{
  "n_layer": 10,
  "d_model": 192,
  "n_experts": 64,
  "experts_per_token": 1,
  "d_expert": 384,
  "d_shared_expert": 0,
  "activation": "geglu",
  "moe_layers": [0, 2, 4, 6, 8],
  "router_score": "softmax",
  "normalize_top_k": false,
  "routed_scale": 1.0,
  "balance_loss": 0.0027,
  "balance_bias": false,
  "router_cosine_scale": 10.0,
  "init_std_router": 0.0377,
  "lr_router": 0.000538,
  "n_head": 6,
  "n_kv_head": 6,
  "head_dim": 64,
  "vocab_size": 8192,
  "norm": "rmsnorm",
  "norm_place": "peri",
  "norm_eps": 1e-05,
  "positions": "rope",
  "rope_base": 6240.0,
  "rope_fraction": 0.25,
  "qk_norm": false,
  "attn_scale": 0.125,
  "tie_embeddings": true,
  "parallel_block": false,
  "extras": ["capped logits"],
  "init": "trunc",
  "init_std_qkv": 0.0347,
  "init_std_o": 0.00549,
  "init_std_up": 0.0347,
  "init_std_down": 0.00388,
  "optimizer": "muon_variant",
  "lr": 0.00246,
  "lr_mult_o": 2.0,
  "beta1": 0.95,
  "lr_head": 0.0249,
  "warmup_steps": 200,
  "schedule": "wsd",
  "decay_fraction": 0.918,
  "decay_shape": "linear",
  "final_lr_fraction": 0.0,
  "batch_tokens": 262144,
  "seq_len": 1024,
  "doc_mask": false,
  "train_tokens": 881500000,
  "steps": 3363,
  "dataset": "wikipedia_en"
}
Below are experts of layer 2 (counted from 0) of a mixture-of-experts language model. Rows are named router (the router's row for the expert), gate (a neuron's input weights, with its number), up (a neuron's input weights, with its number) and show model dimensions 0-191. Each number is 500 + 25 x the weight over its row's rms, rounded and kept within 0 to 999. Numbers have three digits each.
After each expert's rows: "gets" lists some tokens that make up at least twice as much of what it gets as of all text. This comes from a sample of Wikipedia text that the model never trained on. Tokens count by the router's weight.

# expert 36
router:532530518539507485543482555520522509514551504487502516527491538491485449489473522533480504495528500511523488528505480526501478503493497509489498482491486464481454496531496485532491476539495484536499525500508503495511478489494485497474512495491518494460473503450539453464501472515513544509465472516507525525499506512501468469536459499517472507503495519497515498464558500468551482509543510494516426526532501472538507494506509511458519497473489530459494462511512556494523507558471497462498505538528508497509479512533523504467466483483492524560471488503479463485504499549525461468
gate4:534501532516458495494524506507487497478504492477505467533506507534469476481494526437523479462508532524489482472495452498466416476498513512517470499503519505510530515517443485503471558508472477529516479424509502545472522464484505498494526509512538515500462492493498466541517483516500482476504477507484524500509499506478487511498513493508515524456513529522480500520508526521493463549482516538503476469473527513516511491483492481489519537472487528492490494493529454479508534585513511530458513494478520544524476557503479484486450510505529525499506508508515491474493521461495475492
up4:537485518527471508479459525503523476495507488488517510482496535507471486507435528486526495493522516534515523460504427513504489534485520545530509488551501505502510513481514496492493469498500494528486478454508459488518518500469425494494490524527537464532454476517484516508534545475458527536512459499506497517499499537512483489531500495507551513490513464499463493494487524484503513545539473554511464482509475472512477477487526531500502530493495515532467525495475488447533537453421483520503491485510509506535490507477528480469482509505495486501544529497516485486487494522516497482
gets: " time", " year", "ley", " century", " years", " period"

# expert 10
router:470475483535488580481472470526492478545488504484440532482516492508486500470515473483466543499499510509521494549507555492516539519471495516489501473461515517512455485541512508480500491527517508502487536502489512487485478525482447516470503458491537503518534457468429491487448569490536485519514471520528549528482475500497521521548499509495512487513485517469539497474519486542502483530518461536496455517513528498477496496485498500521494542499486496499495498531516497497475500528543490514497488526539464470536486510521526504516480487527523507487497477520499521485508470539502491527
gate0:502505508503501513464492482488491528530506511470526502511507486496461498520500474496485545503487466460530509499523499484489529491467490517531525503493534493528473514484533533528506503469518494481510482507531508507492476445491497466505500454500476538455438528491470471502458470512520521505456538530474474506474493514489513513487489476513448480504509534489498518478469443541493494492451465449468457442510513433468510518442502460480514514536504457488486465479502487468472490504476475512457504508513500510497500489539465467495490490464530466502499553542486520501535495478500514512
up0:504457516561505435561542503506498527496543493532506492487458489521470495533479495474553546525490536526475505478488491562509489485511508470512491475529465529496518538491542518519507488523481493533503511481453487506492511495523499547546489513539514438513510506479507465485501523519515480481471504487496505515510525498494507459506474524523479509513459494475487504572476502445543498537512491456506528517517463522513457507508498532533480502495544507530506524524516494512489503516502543545494505486454514489503451510480493514500481488501507512504545532484484513497465496492520508476
gets: "ion", "ity", "ions", "ors", "ism", "age"

# expert 62
router:480471491510524533448473486503527481503520485497515504502495532451479468490556504541468483456520473502529518507525490524521525508488503500480502507482460524526530530524501510474500501523489534537536441426499478509512497538498502520454491514497524520497535528558436496513509493474504520506414504505512478500513508489476504491468472495532502517519492484512475520473505559513508513507506532520516484550547516502473489496539495536518490481474489525507480502490510504507503515444484481486530479490461474473469538527503492535480502515476461512479507500497470465508456495517462490461
gate7:500506453481533545532474482531523511500471536500507525500541481531463470505517486512540480484418473469509540480527509476509529523492460484491523486505508473463533518507504526554491505530499533510428533497546494455483509515488456489473522492466496501528508504541502491494492508488504501517518457533467528502471519517496498525511491498507490509515474525494536504459527495504515483474509490504482477496496522525490481526494530540464475514484516494480510537513491536493446510556495482495423506519529464480497519485512508472525547518526483499475517440531502522508493498477487474475
up7:493502516469488503485486487491484484506466469476542526434534510461522491515481515500499518523532493554510507547479529488461474490489486512516483447493509480495563476488502505492450497557499543470472478509479520471468470535466457496502514515511499501492487474480460483473479515535495471517512554523542517489510524489499535488457530500475472513489467497541502494500504463516496472508496456508535490467480536469495497516530477512468480515495469507476521479486504493516512512500450506519470526485467481486494462503575494473503481483473450539515447461522482507516487490518506479487
gets: "a", "aw", "ous", "s", "ey", "ab"

# expert 50
router:512545529457494496475536501517495522518485496522515553481479511479557550518478539510497465486492446527545527492542499501530459525499493467506508467509492480480502526492532499529506517508519520468437511453501487489477480480481495512501535480484472512564518506473492477490555519504490492486499515532512503503501511532483497499464490495468505489475483514526489497486476533511449538529515498501507542457505514518444490506508459505499540554467508516525508493494503484495521509463471538505504499498491448533473498506482543473526477505494473501506477477474471527523480469537452562506
gate0:498527494533449473514517491455463495501496522491509461503515464458500475501540475520512486483536472476520509572525518505509510473510495489531491483485518463517508549543492553488487498479535477494500517512496537528480533456509493496540497508474525553527525524479474472527512510486549501481453508460513489526514499500545504490489541483547445477552520494520508512469460504516466525537508512510537495525471582500520490496485467524525505524492489526499516494535537505454494470483511522526538496501488479525461509507508535514494496488520515522492517492510481507472531520487490512472
up0:545527516512523516487517481476502536505522495501499523513497534536451492501477503506444513500481557460503480511508464507471508508512515548548512518491476550491521469494505456525504485548527517518488483530506478485522464477477493497492510489518492444502536545465486517508500512458481490548516515514519517520537452464473473533534459510498527505478507460453545500542510509527531512466487510487468508525501482515524528508457489474482534473481537498530511451512504468499511503503498529488451516501501483450516536503531486510481482540468455474500466527519475476530509515503500512488
gets: "ar", "u", "ent", "al", "or", "o"

# expert 42
router:523485507495502481494523488531471532514524498475548475481469489512501474517466503471456482462498475504524523501479498513503482481522473517465508527543537490478499505546489469461525503520492527557483474502507481499471450451514523467518542508447502488447501464534512435475558512482477491506498465495516488514495464524538466482515510496516490484495488495450487480506505516492529478486480483504490550531494497526516524516472492496487481527485562523498443516522524495480502533504538490511539486482515487478507501478484478518525542480501536497529488432537473514490463523496521530523
gate10:504479502471538505500494485509508484497486543507514525494487523499528497484474457511479463507478484500510500498494513534505543557475488500485522546541496493499418484486495468451461518528502537514502508515472507523543451497491531480492490535540522489550506477501465511493489531509518491512484503493498473506501483485533514490513549469502512553463496540488526548475495484531494565534505498466455513491549498492506489511495480554533484515483476505477534522520462459426499493481493508511483477526490516517501522487487485490502464452496499539514523496467493514480556507465477486486
up10:540484479514480493526512510529534513547510535497545461504438507518480474480516478467502475490552501515482520551486527498508503533496522489510467482491448491446477499492496464505502460520492502493485508527472509487521510483513491501494511523512488520514493540507498472538445498487513503534473477519491505553489483510518514481468539502513502569484553485471509491526504522472497498469550517497528445481506506520556499500504526481530475463540501539467458483511519472463531494524542500498494476495485490522487525520502481492502531499462476529503483487455483463528462479490551492536
gets: "'", "s", " his", " her", " him", "’"

# expert 15
router:492481477510517491502500469468520503528447552450494515531528490490540528478538507466479529529524515483494455489550489513529508487496511463506538541553478522468484510497470542503476505469465506509469492557495473503506484458481521506527449515511510450529532483536545475543458519462534510535491527477484505538479530510490501487497493520497474506495466469468463494493483528509545522521497482539511493482521505516496487489491454533487490520515512448522514512500472501498450509495494549513500526471488517507490466476548478516510489511474519499478523485438514508481495515496494525507
gate2:534496484501488471469498476522519486467471494522460479530481492506524467473531502510486484555483518489448493526459530517485513499450518473492467520510543471470512441487485485522494525532494482522546452565487535467512479493494536512433490510488518487528543487499505514480514507498490478496537545500512537495533540478475537521508493568488501529511499459461482527480495524496503525491494524510485496513503496495468513473507470481488484524506510510557470485503522467505500479502517483458469514520493509503460531510515474460490470455509489555497487518520484506481469539539484484495
up2:487515481515504458522514507508453477526566502492520467502500527509489507469480546508521501530509528499529521495515509527455533465526480528506507531512504480515509485539486514529513423495477501478512487497491477501508522511474474530472445493533469519486484524494505478468495482476544473520479462496473481500485478476503468539514524473485478499489510552497497512480501505525514512459514482536533483445477521500492478503531521452512476509478497496478495502486500482473487490454528497435470472532516447542545478507429505500510535501448513511480481543502503509474473524483511533499
gets: "ill", "all", "art", "ater", "am", "ern"

# expert 17
router:496490493501433470473481462487559498485517534504470445485502479532515560535473467467488510536511503483458513505505508480493470505496502483540508490468521555509486479479480502476505520502495503513486511453489494495543473497462479513516451484518502514536534535413469481468474519476511468495479468497521543540532483473511500501491495521531561481483483557517517505491503489527515522512471492500472514533481497482475482529519508535543493495522467504509488490435485495514505494519465485527472473514490503524497503513544497482529485507485515521515475517513500481507445526488487529516
gate10:528507526487497499486489547504523490522494503471490484530507494501476466523425540466473515454483477512532499525463520530509473512451563577462543488529517514482525473494535482536508484474522509523506501542532456530523483494503511489482499493504515517491500515449515466468462482496482483503547508471537499505551530480478524486517513507498495489500479537521484524512480510515505511476506520497467518501458497492479449469487513508480533459498515561518495481495491473446498455493470475538486499475508463486538505492481477491498488488495542508519497524506483465540475539508491504497
up10:488518489484498512459493489468474489497477485488490515521491514513478493515520490472543501518534487502507555480551447551513466458507516547479500527472518462485491513496492473516479506509536506468498466513522524503507491462459504461533514469518488548499514472498496508490475496484494531459505533469484510484512488504478514485501522448525479448453468476528495485513541502503455476521483483483503462512492510522493473514483478526492526485501572496513489492460519456446531490493487467519485479442552501517558517501519505512500456498517540531481490501500501489512559545479504501486
gets: "es", "en", "is", "ers", "i", "ens"

# expert 39
router:541496479528534522480495504498463499460525458482493469529502511486495473477541460500519537518493538484501481527500502479509518492519517516520491536495492483516522519533497513553487473516481496515517480515500470470536521526462509491476495518543486517557509489495519490522471512518510534529491490490543490516487486480465484516535497510525507468540505532496496512465467525523469521524488582487467489450523506505470538499501467474537456502464471456480533485523530502507492514502438490477498480506499435481508489478504483506544536497516578494481502518479464484462488496511459495488
gate2:522510469540487520503470503524472481506522498517466479512472487486498493469521478508543500468516461513481512424505549413534552459516505488506490498528489483523509530528486500506558550497487499475505518481496515514517551491483517480509510509495506547505498514512460495491534518480518506533497501529511494511514448506521509482502496521516502506526513485488500455493502537461476456482477502487480472506514534500512456504488522482492540507542512475537530488530443503528516495474515570473478525467497533486466494497524468514493532508532460499518505511526474491494472471513541465533
up2:487513501501507508539516498508489493470499542481530445563526484448512567523482512483488518490498492505484466458486550527528485502494502496483503509513496492540521494501519478478478489505474489522511452483481500505503496539488519495479464516521514466469483473526513502492488514524459490529506495503473501478527505508464533525460512448515477568510517478499536504479501478484495483510501534496438511473512553499488488458485481535513531482537471509488483481492470508487520543498562474507554508511499502486496495491538500483456520518543525527498520437491462528555506509530485523528
gets: "ear", "el", "hy", "eter", "il", "ess"

# expert 44
router:487493507516499454515490482507540525528433465484508495500481487512486485507537481480527489499462486480519509513480485499473526479487509479540505493478492466493481492514506506445537503539504438470524482524459500487497502521482465450507513500490508490492538550478513489529510459521493482487502520497546457490515556488491510519486471435468526523483520517492514477504565465536460453500485549491500497478495516506508501479514502473499453494502523495494515515503524500470541498555465507491495475530506482427509510526544497532517493491518508495469519529538479460530465453499503505489
gate3:489489514568510503486490503489504472490496544479506483519488510475482513487512542479456470500526504525540480509514506503459550509453546491475502496513511511531509509487528469481511464497488482454504538501496473492487491470550501479452507452518482494506454481485538465500496528426487474483504489495502485548484517530476479511492500531488524474480529507473498502497508514516537502565534496517521511508461547501515543494462477470488491516506477516497479525527491469497493476473538461561474499495532483502490476445516466502534519484509490454504484525523506483529475530547501510458
up3:538531509525488474513471489521512537476447494496503468501470478455518503468474547485494506556472501491498504480538471490496439451492476471545517524476475537521518457532486533545462504500479521552513493504504474518480528511495527513497467509494497537489492530461499490514497501531490487518468575458478465485511517480521506505519466503476489510529473505518473464455476506506521534505478495534500492522495464503482489475509505524475475531475511451525510507467485497538504517548466481554528491487524535516519519534483532521477493493514504480473495497480467540488504521497458486479
gets: "ist", "ical", "ine", "ure", "ore", "ated"

# expert 46
router:527497501519443503490489467474487521500486540505486488491514473495518490495503487492490482506485525513532474510513472480469505466541518487475512536558491520511539496537468546523497494495462537554485489504490491523525500529438508475495519461527512427450480463513530454544522496465506487477468503522498467487551514500489496521480503492474523481505497500475519489498543515517518494473505466495496552519502417522501494467497488466506498513467480490553523506509520514492493558501511534485500498473511499487489484494459528479491510471511510560493500449475510506465510497486544522480
gate0:496494456495479479537505493550548486493532518515479510496493500449447548492546492471522524524495524471515524526504486500535537506516461491483521539452452520460539509504471519479513442541476485543467513483531488539522526514524521505496486467491493519503478506518549537480478532488500490493531534455488504506549495495508479539459487528476496482508546475481470490491484462508519476486534501485492517511506496504534487526504504485522539508511528512467510515528485508519469533519472501531465480478469501515545535532520488474489530551543494502512505529483537473522489516502524509484
up0:474504522451562519549501486502473480503479528485536465505539475500537442525545526517474481518478485511491484442489520521469520522482440513510550498516484474496500480471477504537525504467512521496498519485505535489504553493480459489462512498546513488532518485533477511498487574488495501494509514522518488501519469483563540532530534508491519530516543500489504513519501545520525519499492521505530502507521504521465498536487503474522516483477474489522481506508477503435507475508505525485527475462505494531512499499507533462466519493458471523491476499520502503453493477482476483469
gets: "–", "ian", " Mar", "6", " U", "−"